config.yaml
n_layer: 15
d_model: 256
n_experts: 24
experts_per_token: 2
d_expert: 64
d_shared_expert: 0
activation: "swiglu"
moe_layers: [1, 2, 3, 4, 5, 6, 7, 8, 9, 10, 11, 12, 13, 14]
router_score: "softmax"
normalize_top_k: true
routed_scale: 1.5
balance_loss: 0.018
balance_bias: false
n_groups: 4
groups_per_token: 3
init_std_router: 0.0199
lr_router: 0.000794
n_head: 2
n_kv_head: 2
head_dim: 128
vocab_size: 17615
norm: "rmsnorm"
norm_place: "pre"
norm_eps: 1e-06
positions: "rope"
rope_base: 10000.0
rope_fraction: 1.0
qk_norm: true
attn_scale: 0.0917
tie_embeddings: true
parallel_block: true
init: "trunc"
init_std_qkv: 0.0249
init_std_o: 0.00454
init_std_up: 0.0249
init_std_down: 0.00321
init_mimetic: 0.7
optimizer: "adamw"
lr: 0.00205
lr_mult_o: 0.947
beta1: 0.95
beta2: 0.99
lr_head: 0.00877
grad_clip: 2.0
warmup_steps: 474
schedule: "wsd"
decay_fraction: 0.566
decay_shape: "linear"
final_lr_fraction: 0.1
batch_tokens: 65536
seq_len: 256
doc_mask: false
train_tokens: 207600000
steps: 3168
dataset: "wikipedia_en"
Below are experts of layer 2 (counted from 0) of a mixture-of-experts language model. Rows are named router (the router's row for the expert), gate (a neuron's input weights, with its number), up (a neuron's input weights, with its number) and show model dimensions 0-255. Each number is 128 + 24 x the weight over its row's rms, rounded and kept within 0 to 255.
Before each expert's rows: "gets" lists some tokens that make up at least twice as much of what it gets as of all text. This comes from a sample of Wikipedia text that the model never trained on. Tokens count by the router's weight.

# expert 15
gets: " | ", " ", "| ", "; ", ", ", "-"
router [196 149 151 140 134 162 138 172 137 149 133 114 101 110 179 129 112 109  97 105 110 125 137 177 122 116 107 137 129 184 155 171 163 132  84  67 160 126 128 153 101  89  98 141 106 137 130 134 140 101 112 104 124 150 136 120 115 145 147 107 140 114 150 173 148 142  82 101 134 104 113 150 156 108 130 107 138 122 138 125 104 167 127 116  96  88 118 129  86 137 137 152 130  78 104 146 106  81 157  91 149 140 149  89 139 137 151 140 161 113 140 111  91 124 164 175 127 143 140 128 129 155 112 148 150 107 135 154 130 147 125 164 133 101 112 157 129 104  90 123 112  99 122 134 138 157 152 149  80 138 113 124 115 113 129 125  83  84 118 146 149 127 148 147 107  96 108 123 151 111 157 124 139 164  91 146 150 101  90 139 113 119  69 150 123 111 124 140 105 122 114 103 133 136 152 153 135 172  98  71 134 130 118 123 152 148 125 133 145 144  74 103 157 118 126 156 135 141  98 103 149 118 107  90 125 161 169  82 152 156 159 136 129 124 122 126 152 111 115 119  98  97 125 143 115 160 146 122 118 127 126 103 148 105  83 105]
gate2 [166 115 125 136  85 121 109 153 158 123 196 103 117 158 101 155 157 129 147 146 137  66 125 125 106 150 131 132 127  82 104 114 129 125 107 120 137 173 107  99 121 141 142 131 162 160 139 158 101 115 137 169 156 117 144 134  96 118  94 189 159 115 131 140 132 126 160 113 146 116 114 125  96 173 156 127 106 108  93 121 137 169 121 122  70 159 125 125 111 127 106 126  87 165 121 159 136 148 133 100 104 140 121 121 123 116 116 152 136 103 111 142 133 155 109 133 104 132 112 174 116 139 159 129  85 144 133 125  98 134  73 133 118 136 175 119 115 152 113 103 106 158 139 119 131 155 131 104 121 127 135 154 165 134 115 103 150 138 189 112 159  89 123 107 115 158 131 120 144 111 114 125 145 127 155 117 118 105 147 160 104 141 132 130 141 122 132 126 167 100 152 139 131 132 146 144 155 123  89  89  80 167 155  93  99 123 122 113  61 131 129 128 160 153 128 134 122 131 157 129 130 160 180 158 115 109  92 177 142 142 144 207 137 124 150 112 129 135 131 117 137 104 144 104 127 154 157 161 121 163  73  92 147 123 119 126]
up2 [124  92 147  98 169 138 139  61 103 131 109  77 159 104 128 133  78 105 113 119 130 137 139  88 147  73 126 113 125 182 139 123 115  63 155 127 120 107 130 134 178 109 112  76 165 124 129 101 121 159 147 131 129 127 133 137 134 158 151 111 105 129 122 110 135 163 108 109 142 150 138 140 108  91  62 114 135 145  98 126 127 102  88 121 170 131 116 124 118 136 132 139 128 143 124 102 136 160 107 178 129 135 136 133 128 103 106 105 121 114 140 131 116  91 142 108 151 168  94 143 122  96 122 111 170 128 129 100 131 148 106 116 124 134 116 122 140 131 130 144 126 124  90 124 129 113 158 127 137 139 101 106 141 150  96 134 113 105 105 121 161 173 141 122 111 158 120 134 113 177  83 131 101 143 137 126 194 138 151 145 140 158 124 146 133 140 103 161  64 164 106 152 126  69 151 105 113 113 158 109 159  94  91 130 100 160 103 104 186 137 118 116 133 133 123 137 141 149 109 137  99 100  85 145 127 137 119  95  72 134  83 127 136 139 135 120 103 120 135 141 132 148 119 136 114 117  94  75 140 151 157 161 121 130 105 101]
gate3 [133 102  96 138 113 152 128 129  92 183 153 167  74 150 115 106 157 144 142 123 118 110  77 124 109 105 149 160 152 122  96 177 127  96 129 119 100 131 125 110 111 127 120 156 115 143 152  77 157 150  83 148 148 136 128 118 150 129 135 148 121 120 119 102 157 117 158 127 134 132 144 120 144 142 156 165  92 113 127 106 166 136 148 122 132 100 127 141  94 142 141 125 128 104 130 170  94 123 191 119 138 112 126 115  95 134 138  75 122 150 122 114  99 133 158 141 115 143 121  75  91 152 106 141 164 155 103 177 114  92 105 117 133 142 129 121  85 114 114 128 144 142 131 140 106 144 149 137 123  98 147 108 129 103 143 113  85 136 127 161 129 135 126 125 175 120 138 125 150 144 136  87 152 148 136 182 128 140  97 119 105 139 149 145 148 157 101  69 128 122  41 111 131 127 140 148 133 141 144 137 100 135 117 134 110  63  95 139 146 177  93  74 131 134 122 137 135  88 159 163 141 138 146 116 138 124 120 166 121 122 160 127 108 146  94 127 159 156 102 130 136 116 150 139 158 130 184 118 103 137 136 106 103 118  83 158]
up3 [149 102  95  97 108 152 117  99 102 100  73 120 118 132 101  98 176 116 148 104 155 126 113  76 140  94 142 132  99 150 122 145 110 121 183 171 136  83 150 103 132 152  94 141 123 124 141 111 130 155 115 152 130  87 106  67 181 131 151 124 147 128 119 136 138 136 127 115 148 129 120  91 159 103 132 181 139  92 133 194  84 155 109 115 128 125 131 139 121 108 133 186 114  90 112 142  88 140 122 140 134 137 154 125 153 162 125 121 111 119 114 126 107 148 128 111 125 131 113 141  85  97  93 109 120 143  84 125 107 117 138 172 146 144 100 132  96 139  96 136 132 152 128 167 131 135 157 130  99  94  96 136 142 133 128 117 107 186 119 163 121 146 128 132 147 134 103 154 156 143 136 132 118 133 121 106 188 120 120 147 143 129 140 120 113 151 101  86 134 116  92 124 102 129 124 147 131 127 171 144 161 141 154  95  85 103 132 131 141 177 169  96 125 146 143 137 128 130 147 134 159 160 150 133 101 147 125 138  98 118 133 132 114  97  95  71  66 142 158 139 123 111 146 104 152 122 172 127 128 146 176 142 119 120 130 151]
gate4 [128 103 132 113 156 127  65 140  94 126  98 132 133 109 128 125 140 115 118 143  75 128 177 129 124 105 140  68 126 136 115 114 114 135 134 133 134 140 117 109 143 138 112  88 101 142 113 137 131 132 151 148  88 156 106 117 132 142 151 134 119 143  61 140 146 110  83  77 152 156 127 106 125 191 110  97 122 133 108  83 137 130  56 151  74 140 142  85 143 107 132 108 140 127 163 140 107 170 116 132 146 112 140 150 128 145 153 148 161 113 166 127 105 129 135 139 133 142 152 131  89  95 113 119 148  74 135 161  83 146 140 157 136  83 116 118 152 133 109 123 137 152 140 136 105 141 110 137 105  94 113  96 116  96  94 141 122 129 150 162 136 146 144 138 106 124 106 104 112  85 102 117 120 167 131  87 126 128 107 137 125  99 108 175 116 115 109  77 108 148 127 127 131 133 143 154 132 116 128 103  75 149 142 169 142 119 154 144 156 144 112  69 119 182 141 164 119 130 128  99 106 113 133 125 170 151  95 131 140 170 120 104 103 112 138 145 184 162 165 137 101 113 107 138 101 143 135 121 125 108  96 118 136  91 124 139]
up4 [127 166 116 139 101 137 198 129 195 103 126 129 167 136 103 112 125 119 136  91 177 150  94 123 107 146  97 171 125 146  92 152 149 124 152 121 128 118 124 128 102 137 152 142 185 123 132 123 140 155 103 135 160  89 157 141 109 131  84 135 124 110 162 129 116 157 162 185 104  92 146 136 145  89 155 163 127 110  83 171 121 159 193 122 143 114 113 164 114 158 137 159 128 136  84 118 126 113 156 130 131 142  70  96 130  81 120  94 114 164  98 112 171 140 145 133 109 135  94 109 158 150 144 127 110 182 115 110 166 124 109 119 144 153 130 136 102 106 163 127 111 113 142 117 141 144 135 113 143 129 135 131 135 143 145 115 119 141 122  61 114 125 127 109 166  96 140 158 146 138 121 133 133 131 145 173 137 142 140  79 117 110 147 102 139 155 116 149 128 139  99 121 118  76 134 124 131 134 133 152 150 116  99  80  89 160 114 110  84  91 139 149 129  68 120 104 132 130 130 128 155 146 136 128 123  93 138 167 131  95 126 159 145 140 123 141 122 121  81 113 121 147 150 124 143 142 125 137 123 152 139 109 102 141  99 115]
gate5 [104 135  97 122 129  90 130  74 118 101  55 101 114 113 117  74 131 112 122 135 132 130 139  92 104 147 146 125 163 120 126 125 123 191 108 114 106 113 163 121 157 109 171  98  94 167  77  87  93 128 138 124 118 145 154 155 116 129 134 105  93 157  99 141 111 128  98 125  94 104 111  69 131 167 101 151 114  91 117 114  90 119 119  73 139 140 123 114 125 144 181 120 150 146 109 136 118 142 146 153 158 105 135 152 111 129  94 122 124 134 159 135 116 126 114 126 130 129 159  85 113 142 105 108 149 155 158 191 128  95 107 141  80 133 156 117 104 127 134 128 110 130  93 122 102 153 108 112 113 136 111 156 100 142 104 116 124  91 157 156 132 137 131 110 128 174  93 164 114 118  95 170 109 107  97 147 137 120 134 134 157 127 149 120 111 132  88 126 155 149 122 167 121  83 134 108 141 159 155 117 179  97 173 152 150 115 123 116 140 134 107 139 142 165 133 138 135 119  81 140 130 158 127 132 158 148 147 116 142 117 101 142 121 180 138  73 104 118 153 134 147 113 146 158 113 113 156 167 142 138 123 132 127 106 136 147]
up5 [143 136 145 169  98 166 128 149 153 139 147 130 111 136 114 135 143 142 139 124  98 114 142 152 126 123  77 130  89 130  96 140  96 102 141 151 114 102 117 100 125 141 101 153 159 104 153 122 141  98 115 174 118 140 137 135 121 159 133 148 127 125 115 124 116 161 163 146 161 114 134 164 106 127 158 120 118 139 120 146 158 102 109 134 158 135 115 141 118 158 180 104 122 156 146 114 142 132  92 129  96 150 135 111 138 101 153 112 129 124 109 103 101 165 154 160 120 155 101 106 145 138 152 109  86 109 150 132 132 142 104 109 168 150 123 120 130 152 181 143 129 137 144 108 129 108  62 129 188 122  73 125 170 123 123 114 128 144 119 106 139  88 127 137 179 109 125 118  95 146 117 174 135 152 155 123 135 144 124 135 141 104  89 123 144 103 166 144 117 119 159 127 113 138 144 135  74 127 118 138  96 183  99  75  75 162 177 124 104 127 169 140 156 118 100 122  90 147 179 136 137 126 155 142 138 192 111 126 119 145 176 108  90 109 169 137 148 124 151 132 135 120  88  95  74 119 100 126 148 126 139 159 104 145  97 127]
gate6 [139 128 124 130  99 124 129 124 157 124 119  78 138 143 123 118 131 122 143 160  77 117 141 136  92 121 130 126 113 110 134 113 166 119 128 109 109 109 103 125 123 117 137 118  99 119 129 169 115 103 155 176 155 125  86 138 104 114 164 134 104  83 116 145 160 124  95 118 144 112  87  91 136 171 167 149 109 114 147 111 139 146 112 106  98 115 147  74 132 130 119 119 152 141 114 146 148 156  79 142  96 148  76 154 129 159 106 146 138  94 104 134 123 162 104 154 172  96 126  83  95 169 147 128 164  81 172 170  97 139 136 162 112  66  82 144  85 134  75  93 156 150 122 106  92 125 139  94 123 108 120  73 126 111 152 136 142 124 132 134 104 147 143 131 120 141 119  87 138 132 100 166 123 112 128 118 150  73 118 148 113 119 115 134 123 156 116 163 116 106 143 146 128 132 132 130 154 134 162 136 116 130 168 141 119 148 124 101 102 100 133  97 106 167 125 160  85 116 125 116 149 144 110 139 134 145 103 127 123  91 148 113 135 136 170 105 144 169 150 140 157 131 116  93 109 117 141 127  96  93 113 134 188 122 135 178]
up6 [130 125 113 126 106 133 115 122 145 143 117  94 125 138 122 118 145 130 130 164  82 111 182 155  99 110 154 123 109 106 164 123 152 123 120 112 129 108 117 151 115 117 137 127  94 125 112 178 109 115 147 156 139 125  94 138 128 118 196 128  86 106 135 159 153 106 112 112 153 129  86 104 144 135 151 155 117 107 151  82 131 129 121  87 115 115 138  84 125 125 106 102 153 122 125 149 169 145  75 135 113 134  96 126 105 163  89 150 143  87 116 138 109 142 104 159 152 112 137  83 107 167 165 138 157 109 183 169  99 118 153 171 109  74  84 144 117 151  98 108 184 154 132 100 112 133 134  81 104 105 127  94  92  92 166 136 145 113 118 157 121 147 139 127 107 136 112 107 127 126 125 180 138 106 104 127 149  79 130 133 114 118 115 148 110 150 106 160 127  83 168 149 124 155 123 146 134 161 125 121 118 130 140 155 120 117  92 112 102  97 115 106 124 160 136 145  69 108 113 122 131 130 111 141 125 143 121 107 120  93 152 103 131 132 183  69 136 162 131 116 139 153 109 107 117 120 147 142 107 101 103 122 180 126 134 154]
gate7 [113  99  95 112  84 149 112 128 134 143 130 165 115 143 115 131 125 132 144  89 127 135 133 140 123 136 110 115 198 111 105 108  90 134 126 131 153 119 116 153 152 160 144 145 144 155 138 151 105 148 110 127  78 128 148  68 121 193 131  88 110 143 159 102 128  86 160  98 115 137  88 135 132 126 139 130 160 116 142 154 128 180 120 164 161 115 116 112 121 147  98 109  85 160 151 112 114 114 159 148 103 142 154  96 129 130 170 134 116 117 153 145  92 170 153 132 126 147 136 146 136 141 114 162 124 136 101 105 108 146  97 100 105 122 123 148 141 107 121 174 137 129 121 130 141 136 138 138 108  99 126 179 142 124  92 162 142  97 112 127 144 180 139 154 103 141 115 106 139 131 101 116 114 150  88  88 102 122 135 167 165 117 116 108 163 155 118 179 129 132 149 126 150 116 160 152 135 173 114 117 151 145  98 103 135 174 101 133 168 112 137 109 128 143 138 122 165 100 108 133 107 131 164 142 101 138 107 109  81 125 131 132  97  80 190  99 139 130  89 119 142 104 119  86  76 137 139  98  86 164 134 133  95 124 131 118]
up7 [119 135 148 167 152 105 147 108 147 118 122 156 135 124 115 103 147 113 131 144  99 111 113 117 159  83 145 116 145 164 126 102 123 157 153 158 114 100 131 148 164 169 112  97 125 107 124 152  83 173 109 137 114 117 163 101  66  86 157 151 156 132  70 144  95 156 116 118 128 140 134 108 129 134  99 113  95 115 115 102 172  84 147 114 123 156 108 122 142 180 114 131 129 121 147 109 141 149 141  98 116 113 134 148 129 109 105 140 139 157 129 150 128 108 103 125 121 113 114 154  84 119 146 157  97 146 139 132 164 141 112 130 102 105 179  95 130 167 119 174 128 150 107 106 123 123 116 134 144 104 141  64 146 179  88 128 104 147 141 116  92 127 154 114 180 157 115 140  78 180  80 149 126 111 174 151 178 138 103 139 113 130 155 153 139 109 117 105 100 122 132 141 149 125 164  87 153 111 126 133 162 137 161  87 114 114 117  93 119 132 151  93 156 137 157 139 148 137 134 109 117 159 131 155 124 119 132 144 128 106 108  71 107 146 110 149 140 127 152 129 114 142 119 151 130 157 114 135 144 177 113 147 150  96  97  98]
gate8 [116  91 137 133  81 135  92 131 137 130 134 114 175 136 152 106 146 161 142 102 124  95  95 162 175 137 152  83 151 152 112 125  79 117 162 149 109 107 123 121 158 145 116 144 134 173 117 112  78 157 130 161  98 127 108 183 181 126 151 104 129 114 148 100 116 115 127 146 121 106 144 143  99 128 134 151 122 153 153  97 133 150  89 163 138 143 140 138 140  90  80 131 149 133 169 134 148 139  88 185 107  85 166  94 112  99 137 151 143 128 114 124 123 147 117 104 144 134 122 134 128 116 115 167 211 124 126  94 139 169 144  99 115 104  74 139 114 119 146 143 140 154 132 139 136 116 121 121 125  66 129 116 139 118 122 151 149 166 148 127 157 129 114 135 118 133 131 109 145 124 129 148 104 153 150  95 152 104 123 145 134 148 106 156 108  60 134 136 147 144 135 132 145 119 117 115 123 113 108 128 110 153  89 159 137 114 128 160 180 162  84 111 120 107 110 122 124 131 117 155 125  94 136 112 182 125 117 134  80 174 147 103 131  99 119 158 106 126 155 146 121 117 134 147 125 127 150  75 106 120 156 124 131  96 160 111]
up8 [132 141 151  77 123 114 114 127 111 164 126 131 185 132 135 137 129 123 114 139 105 103  62 114 192 180 139 147 139 139 142 126  84 119 126 163 126 109 104 147  94 110 117  80 128 113 162 118 121 145 133 140 152 126 135 124 164 127  80 143  90 111 133 146 122 182 170 155  76 107 154 179 132 119 125 120 152 129 155 101 103 155 132 133 134 129 168 129 137 105  95 150 130 133 117 100  92 144 110 129 101  95 143  68 133 130 120 129 114 159 144 149 140 174  94 121 121 136 117 116  91 133 107 113 102 121 100 109 150 128 125  98 123 117 119 155  86 145 126 163 120 131 178 122 178 145 146 153 130  97 119 134 144 136 138 101 143 147 155 119 126 117 114 114 130 128 123 121 155 128 139 122  88 107 111 129  98 161 134 154 164  95 108  97 127 158 117 144 128 146 128 124 105 103 119 113 136 151 133 148 149 125  90  99 164  70 119 131 162 132 121 147  94 114 169 116 115 130 163 152 166 112 119 132 136 160 109 143 120 123 139 108 113 119 128 115  63 110 163 143 166 120 123 114 172 137 180  89 152 107 157  65 109 159 120 133]
gate9 [118 134 152 157  98 133 162 120 148 123 115  90 158 118  76 111 146 128 220 107 147  91 113 106 125 125 160 155  87  94 111  71 146 131 138 119  98 115 130 133 124 172 140 102 124 155 116 163 165 121 114 168 129 130 112 126 121 146 128 120 133 184 116 110  97 139 134 169 108 125 130 114 113 104 122 124  91 141 107  85 156 133 141 193 168 138 116 119 125 133 165  79  86 108 148 150 129 141 155 144 127 117 169 134  94 149  96 153  97 117  93 134 120 104 137 138  84 117 118 156 131 134 162 130 159 132 156 123 165 129 114 102 111 142 101 112 118 115 145 140 109 105 142 145 139  80 104 103 167 150 127 136 132 139 109 109 148 138 138 109 128 167 125 106 175 112 168 110 121 152 121 171 109 138 115 133 145 113 178 115 153 177 117 175 145 122 123 153 107 149 159 137 117 144 110 121  87 102 120 154  96 150 145 132 146 149 168 142  82 119 146 122  94 146 114 115 113 124  75 103  91 126 136 137 121 163 141 138 147 121 102 147 173 145 124 147 127 129 138 147 116 160 118  87  97 108 115 139 114 121 151 153 153 129 161 102]
up9 [126 121  91 129 154 116 145  90 133 127 118  81 107 173 126 125 138 121 108 138 113 112 104 114 135 141 115 117 136 152  83 159 136  59 117 108 131 117 143 140 125 132 131 135 158 122 164 117  96 108 154 156 128 113 148 118 139  82 114 115 160  92 153 118 148 100 103 103 142  94 138 145 170 124 148  84 167 119 109 161 119 143 131 150  80  94 135 155 115 156 167 140 120 148 117 111  96  70 106 135 120 153 138 137 119 157 152 100 114 125 135 121 123 128 128 153 147 134  90  87  92 165 129 117 166 158 130 133  93 134 127 138 139 125 109 119 123 111 110  95  90 127 126 156 119 125 140 136 154 109 107 113 114 130 139 126 121 155 119 118 143  76 146 121 145 128 162 119 147  78 122 114 119 120 166 152 123 114 139 124 129 122 127 114  96 139 149 155 187  67 118  84  92  93 139 112 141 174 159 122 126 109 131 127 111 108 166 140 153 116 111 151 157  38 121 135  51 159 164 141 122 103 150 143 127 175 145  83 149 129  94 110 140 123 148 111 158 122 162 136 118 157 135 118 165 151  95 139 121 150 150 143 172 138 127 130]
gate10 [122  75 155  85 149  97  59 146  88 145 141 114 123 146 142 118 150 127 104 110 132 147 170 134 132 140 126 120 157 142 169  75 146 129 136 126 115 156  99 142 117 141 112 131 123 107 170 105 119 129 156 140 140 131 132  97 137 124 110 116 112 111 158 113 121 157 114 135 108 179 149 125 130 120  80 137 156 129 128 167 115 162 152 123 134 162 144 128 103 116  82 159 148 171 125 114 131 200  75 153 118 139  78 127 125 175 129 119 109 169 143 139 122 138 142 110 144 103 101 125 117  78  91  99 126 164  93 135 100 121  98  97 122 109  70 165 126 145 110 129 119 147 144 114 108 165 141 145 128  87 129 120 117 111 145 120 133 141 102 117 142 137 130 164 129 118 122 114 140 110 105 110  97 103 135 120 159 134 104 124 145 105 139  71 142 165 144 100 172 158 164 138 126 125 128 129 132 128 156 132 187 128 100 165 115  99 114 157 151 130 135 151 121 126 186 139 147 106 154 147 107 132 141 152 129  63 117 129 125 125 146 127 103  96 118  87 128 138 168 132 133 126 105  96 176 160 157 132 140 137 112  86  98 143 114 107]
up10 [137 170 132 107  99 156 195 125 149 107 120 125 162  98 113 140 107 141 148 178 152 119  84 122 117 140 101 148  78 106 129 142 130 142 147 139 134  95 136 108 133 126 132 128 120 139  74 108 155 118  79 117 115 144  95 136 144 138 132 139 119 113 141 140 124 113 133 138 129 123 130 129 145 116 158 111 139 144 149 137 121 130 110 152  80 147 108 147 168 112 124 119 131 108 146 100 133  99 155  87 170 112 144 131 119  94 118 133 181 101 100 115 151 148 116 129 147 169 162 121 121 166 143 122 108 129 144  95 142 139 169 156 140 163 161 125 133  97 142 127 149 106 167 124 157  89 109 140 122 176 141 169 149 123 177 122 134 136 158 147 121 158 105  87 117 130 144 153 133 157 150 127 146 138 144 139 106 173 172 158 110 109 132 139  99 106 129 147 124 125  74 154 151 136 126 150 137 100 133 129  75 154 170  98 135 139 153 116 103 116 116  83 110 109  89 122 121 126  76  70 164 138 114  71 139 195 122 140 122 114 115  92 157 154 138 127 108 145  95 123 167 155 129 154  91 135 114 107 102 107 125 144 135 105 183 123]
gate11 [108 149 143 137 152  97  93 104  95 126  96 127 135 136 147 163 165 162 126 147 151 145 159 111 133 139 148  86 164 143 115 127 113  95 120 154 115 126 165 122 135 104 116 103 125 112 106 114 126 100 160 113  84 117 111 113 128 137 159  90 182 119 123 119 105 106 146 124 157 129 135  63 144 178 171 132 130  97  79 138 134 127 118 129 158 129 125 139 154  83 121 153 124 150 138  80 120 109  85 143 108 129 176 156 124 124 140 125 139 109 165 126  86  93 161 109 135 139 154 155 125 125 113 119 128 132 152 145  88 133 111 135 137 151  92 149 109 180 109 155 114 117 144 122 128 133 154 114 158 164 101 154 158 129 142 148 125 185 151 138 114  97 138 107  96 150 148 139 142 118  96 182 115  97 151 122 178 124 191 115 132 121 119  45 141 106 110  91 143 108 130 160 132 109  99 119 145 115 113 141  98 122 138 134 113  94 109 153 123 153 142 167 126 150  86 158 122 120 137 127 129 107 109 110 119 127  80 109 120 127 140 128  98 115 156 126 136 137 150 160  95  84 128 133  82 142 132 138  84 127 121 140  96 125 181 137]
up11 [148 129  87 133 165 179 129 105 126 133 138 141  98 103 119 128 127 120 148 112 150 118 100 113  95 119 124 117 166 216 109  98 114 126 145 137 118 105 130  93 126 118 119  79  99 153 143 114 186 134 111 168 119 151 130 124 119 155  99 105 122  88  95 145  86 146 138 126  88 114 121 162 135 118 173  94 123 184 111 158 129 154 126 120 156 146 100  96 127 110 138 138 134 121 135 109 125 134 148  91  87 133 129 139 106 160  89 130 132  82 115 154 141 131 140 157 126 165 129 124  84 160 103 134 123 147 148 155 134 168 110 143 133 106 108  95 110 190  92 117 139 148 149 108 133  96  96 120  96  89 153 134 142 141 138 163 136 126 157 199 134 154 135  82 121 105 144 137 130 156 126 101 149 126 135 155 133 129 176 123 120 116 100 166 115 151 128 122 132 139 103 116 113 108 152 116 138 141  90 118 153 127 131 118 123 121 128 110  84 125 127  84 115 149  96 159  82 147  64 108 146 118  83 118 129 186 115 110 106 130 110 108 107  91 113 160 146 139 134 114 120  83 122 118 120 128 122 152 105 122 119 108 113  93 133 117]
gate12 [150 172 102 109 104 112 162 156 128 125 115 167 182 130 150 186 162 133 151 139 122 164 159 140 133 171 113 152 109  90 152 135 114 130 139 129 126 104  74 138 115 103  99 125 123 158  96 124 151 148  61 122  96 129  99  95 122 107 106  98  78 122 133 144 116 137 128 132  82 106 128 122 132 125 140 162 127 145 136 108  99 192 120 108 143 181 153 139 128 134 155 143 129 121 115 102 145 127  99 135 136  89 100 115 114  93 106 106 123  87 128 113 141 115 149 110 129 122 132  59 137 180 163 149  82 145 120 119 144 132 149 126 106 134 133 122  78  75 108 106 129  93 137 141 123 135 105 172 129 153 165 132 110 135 124 121 144 140 161 130 121 124 115 103 144 139 156 126 109 154 125 130 102 127 110 110  67 143 108 125 149 116 110  97 153 160 143 142 125 180 123 140 167 128 152 119 121 155 165 104 135 114 100 109 153 110 121 164 149 148  84 115 111 138 112 117 117 110  85 114 140 137  93 107 142 147 121 140 131 146  76 134 166 143 157  73 112 120 130 130 144 117 136 115 128 146 110  83 118 113 159 182 120 112 149 134]
up12 [132 132 171 158 124 116 155 103 108 117 143 178 115 119 109 113 150 135 130 169 140 107 144 111 130 107 126 147 126 158  78 108 144 147 166 142 120 104 118 118 130 161 131  90 141  73 105 131 139 131 170 153  97 125 112 142 100 126 142 157 137 120  75 123  98 129  95 147 111 159 159 143 153 132 131  96  97 138 116 112 173  55 130 168 124 127 139 103 135  97 115  84 139 136 162 143 112 149 133 138 109 143 185 174 139 126 159 163 159 107 101 119 140 130  98 135  83  96 159 141 121 118 164 147 154 118 170 158 136 135 119 148  57 149 103 130 168  96 128 185 127 114 109 110 163  93 103 103 133 125 123 115 143 128 141 114 107 102 155 146 134 130 142 119 160  96  87 128 100 110 125 130 130 148 113 110 152 134 163 116 114 132 119 158  98 145 108 128 114  96 126 177 149 153 106 123 124 116 148 149 111 131 214 124 130 122 161 148 123 138 123 128 158 112 139 155 107 131 164 130 127 112 156 131 140 139 128 111 162 113 125 136 131 160 121 213 177 109 132 119 132 155 131 121 128 109 122 135 100 162 132 158 120 127 138 139]
gate13 [163  82 166 128 116 158 139 162  96 142 126 120 115 116 172 132 124 121 157 132 125 116 141 125 122 154 138 103 173 153 141 107 121 147 123 140 126  96 112 110 112 142 107  66 144 150 103 139 118 161 140 155 164  68 127 180 141 140 146 110 173 130 158 105 118 114 139  84 176 111 167 183 129 137  64  88 148 104 158 108 118 106 154 178 123 141 108 151 136 133 127 121 137 105 121 156  90 130 133  92 146 124 136  83  89  89 131 137 119 120 183 176 124 139 117 138 159 137  99 105 124 142  86 122 110 125 128 124 139 110 128 137  83 120 162 138 135 142 115 110 113 124 137 143 126 172 131 138 127 130 123 166 151 161 133  78 135 146 130 151 106  87  92 133 121 120 132  96 167 148 121 140 108 131 124 142 170 149 122 100 158 122 155 118 133 161 116 116 150 112 144 119 123 112  81 149 110 127 151 154 122 112  96 144 142 126 138 113 109 130  77 118 114 160 138  89 162 107 116 166 132 140 162 143 140 149 117 128 132 155 117 171 111 194  93  96 172 110 143 147 117 131 136 141 124 157 172 157 152 140 108 133 123 109 144 157]
up13 [122 172 143  97 118  82 119 109 133  97 135 189 111 135  97 148 123 129 139 128 141 137  98 108 134 120 119 138 106 103 135 142 129 155 119 125 143 121 130 138 139 104 135 158 132 120 113 110 106 126 108 121 118 175 148  74  94 108 140 143 112 142  80 121 125  94 155 163  72 122 135  80 136 116 154 107 149 133 135 170 138 142  91 129 153 115 130  83 140 172 152 119 141 151 122 101 154 138 156 141 105 120 135 177 148 130 198 118 131 132  76 128 134 105 118 119 122 128 154 166 121 108 146  99 155 142 125 129 141 126 157 125 125 163 139 125 155  93 196 160 152 160 161 131 116 136 100 134 113 122 113 155  80 135 117 127 115 128 166 124 148 164 150 111 126 133 130 126  93 117 130  78 151  89 163 118  82 140 146 150 118 152 124 159 154  84 126 139 134 114 107 159 112 154 131 115 143 148  92 135 165 115 167 123  98 142 129 139 154 142 177 132 114  52 126 132 134 147 115 122  78 113 138 140  98 102 148 135 136  99 126  86 117 128 118 153 116 119  93  96 102 137 154 114 148 113  67  84 108 125 153 153 134 164 101 117]
gate14 [104 112 108  87 109 150  99 164 158 136  93 119 144 117 135 145 123 123 120 128 142 179 120 144 115 118 107  98 100 148 134  84  86 143  97 139 142 111 152  98 151 138 146 143 183 142 141 112  69 132 116 152 117  89 157 134 157 145 113 115 141 139 116  90 200 130 145 120 125 165 121 141  96 105 132  91 156 132  89 126 123 131 131 145 167 147 129 135 149 169 160 122 120 116  98  98 123 115 126 144  55 117  99  90 123 153 143 114 115 132 153 126 129 128 129 118 121 146 125 154  90 137 134 114 165 102 132 116 115 117 140 107 140 108 103 126 143 158 126 104  98 125 134 176 139 119 139 153 108 109 120  85 122 135 107 146 126 148  81  89 168 120 135 190  92 121 158 128 129 125 137 150 158 113 115 147  99 191 122 119 141 129  98 121 128 132 110 182 173 129 148  96 107  78 123 135 127 149 156 132 142 129  85  73 147 121 139  98 128 152 109 124 146 107 105 132  93 163 103 120 148  78 123 143 126 180 150 109 123 142 107 166 118  90 148 106 155 128  81 123 135 154 103 121 147 102 101 105 135 126 152 147 131  87 151 134]
up14 [118 110 107 123 104 157 117 145 181 159 109 124 108 156 145 118 167 135 119 155  58 145 125 144 112 124 104  92 134 164 139  93 123 148 108 121 109 113 164 110 111 124 137 123 149 115 146 127  77 100 110 158 114 115 122 151 127 113 145  92 131 140 142 117 196 102 121 102 124 202 113 154 106 111 105 106 135 104 127 113 134 119 106 147 115 142 117 153 182 148  53 101  98 127 139 136 121 119 154 100  32 103 123 114 123 107 127  87 122  60 161 137 123 117 140 137 131 121 128 145 110 138 111 150 164 118 124 127 121 122 175 132 137 114  98 135 122 116 146 104 124 119  82 192 165 106 114 128 114  92 127 115 133 138 123 157 140 116 105 120 155 125 129 147 106 120 121 105 121  75 115 120 156 116 138 137 120 172 143 116 121 130 101 163 117 110 100 137 162 107 170 110 114 124 104  95 122 140 129 137 128 143 123 112 145 106 140  77 165 138  94 116 136 125 105 137 119 159 129 141 139 103 145 165 117 165 145  85 129 140 131 158 114 133 162 119 164 142 111 131 154 129 117 102 122 108 117 101 105 154 155 179 134 102  89 144]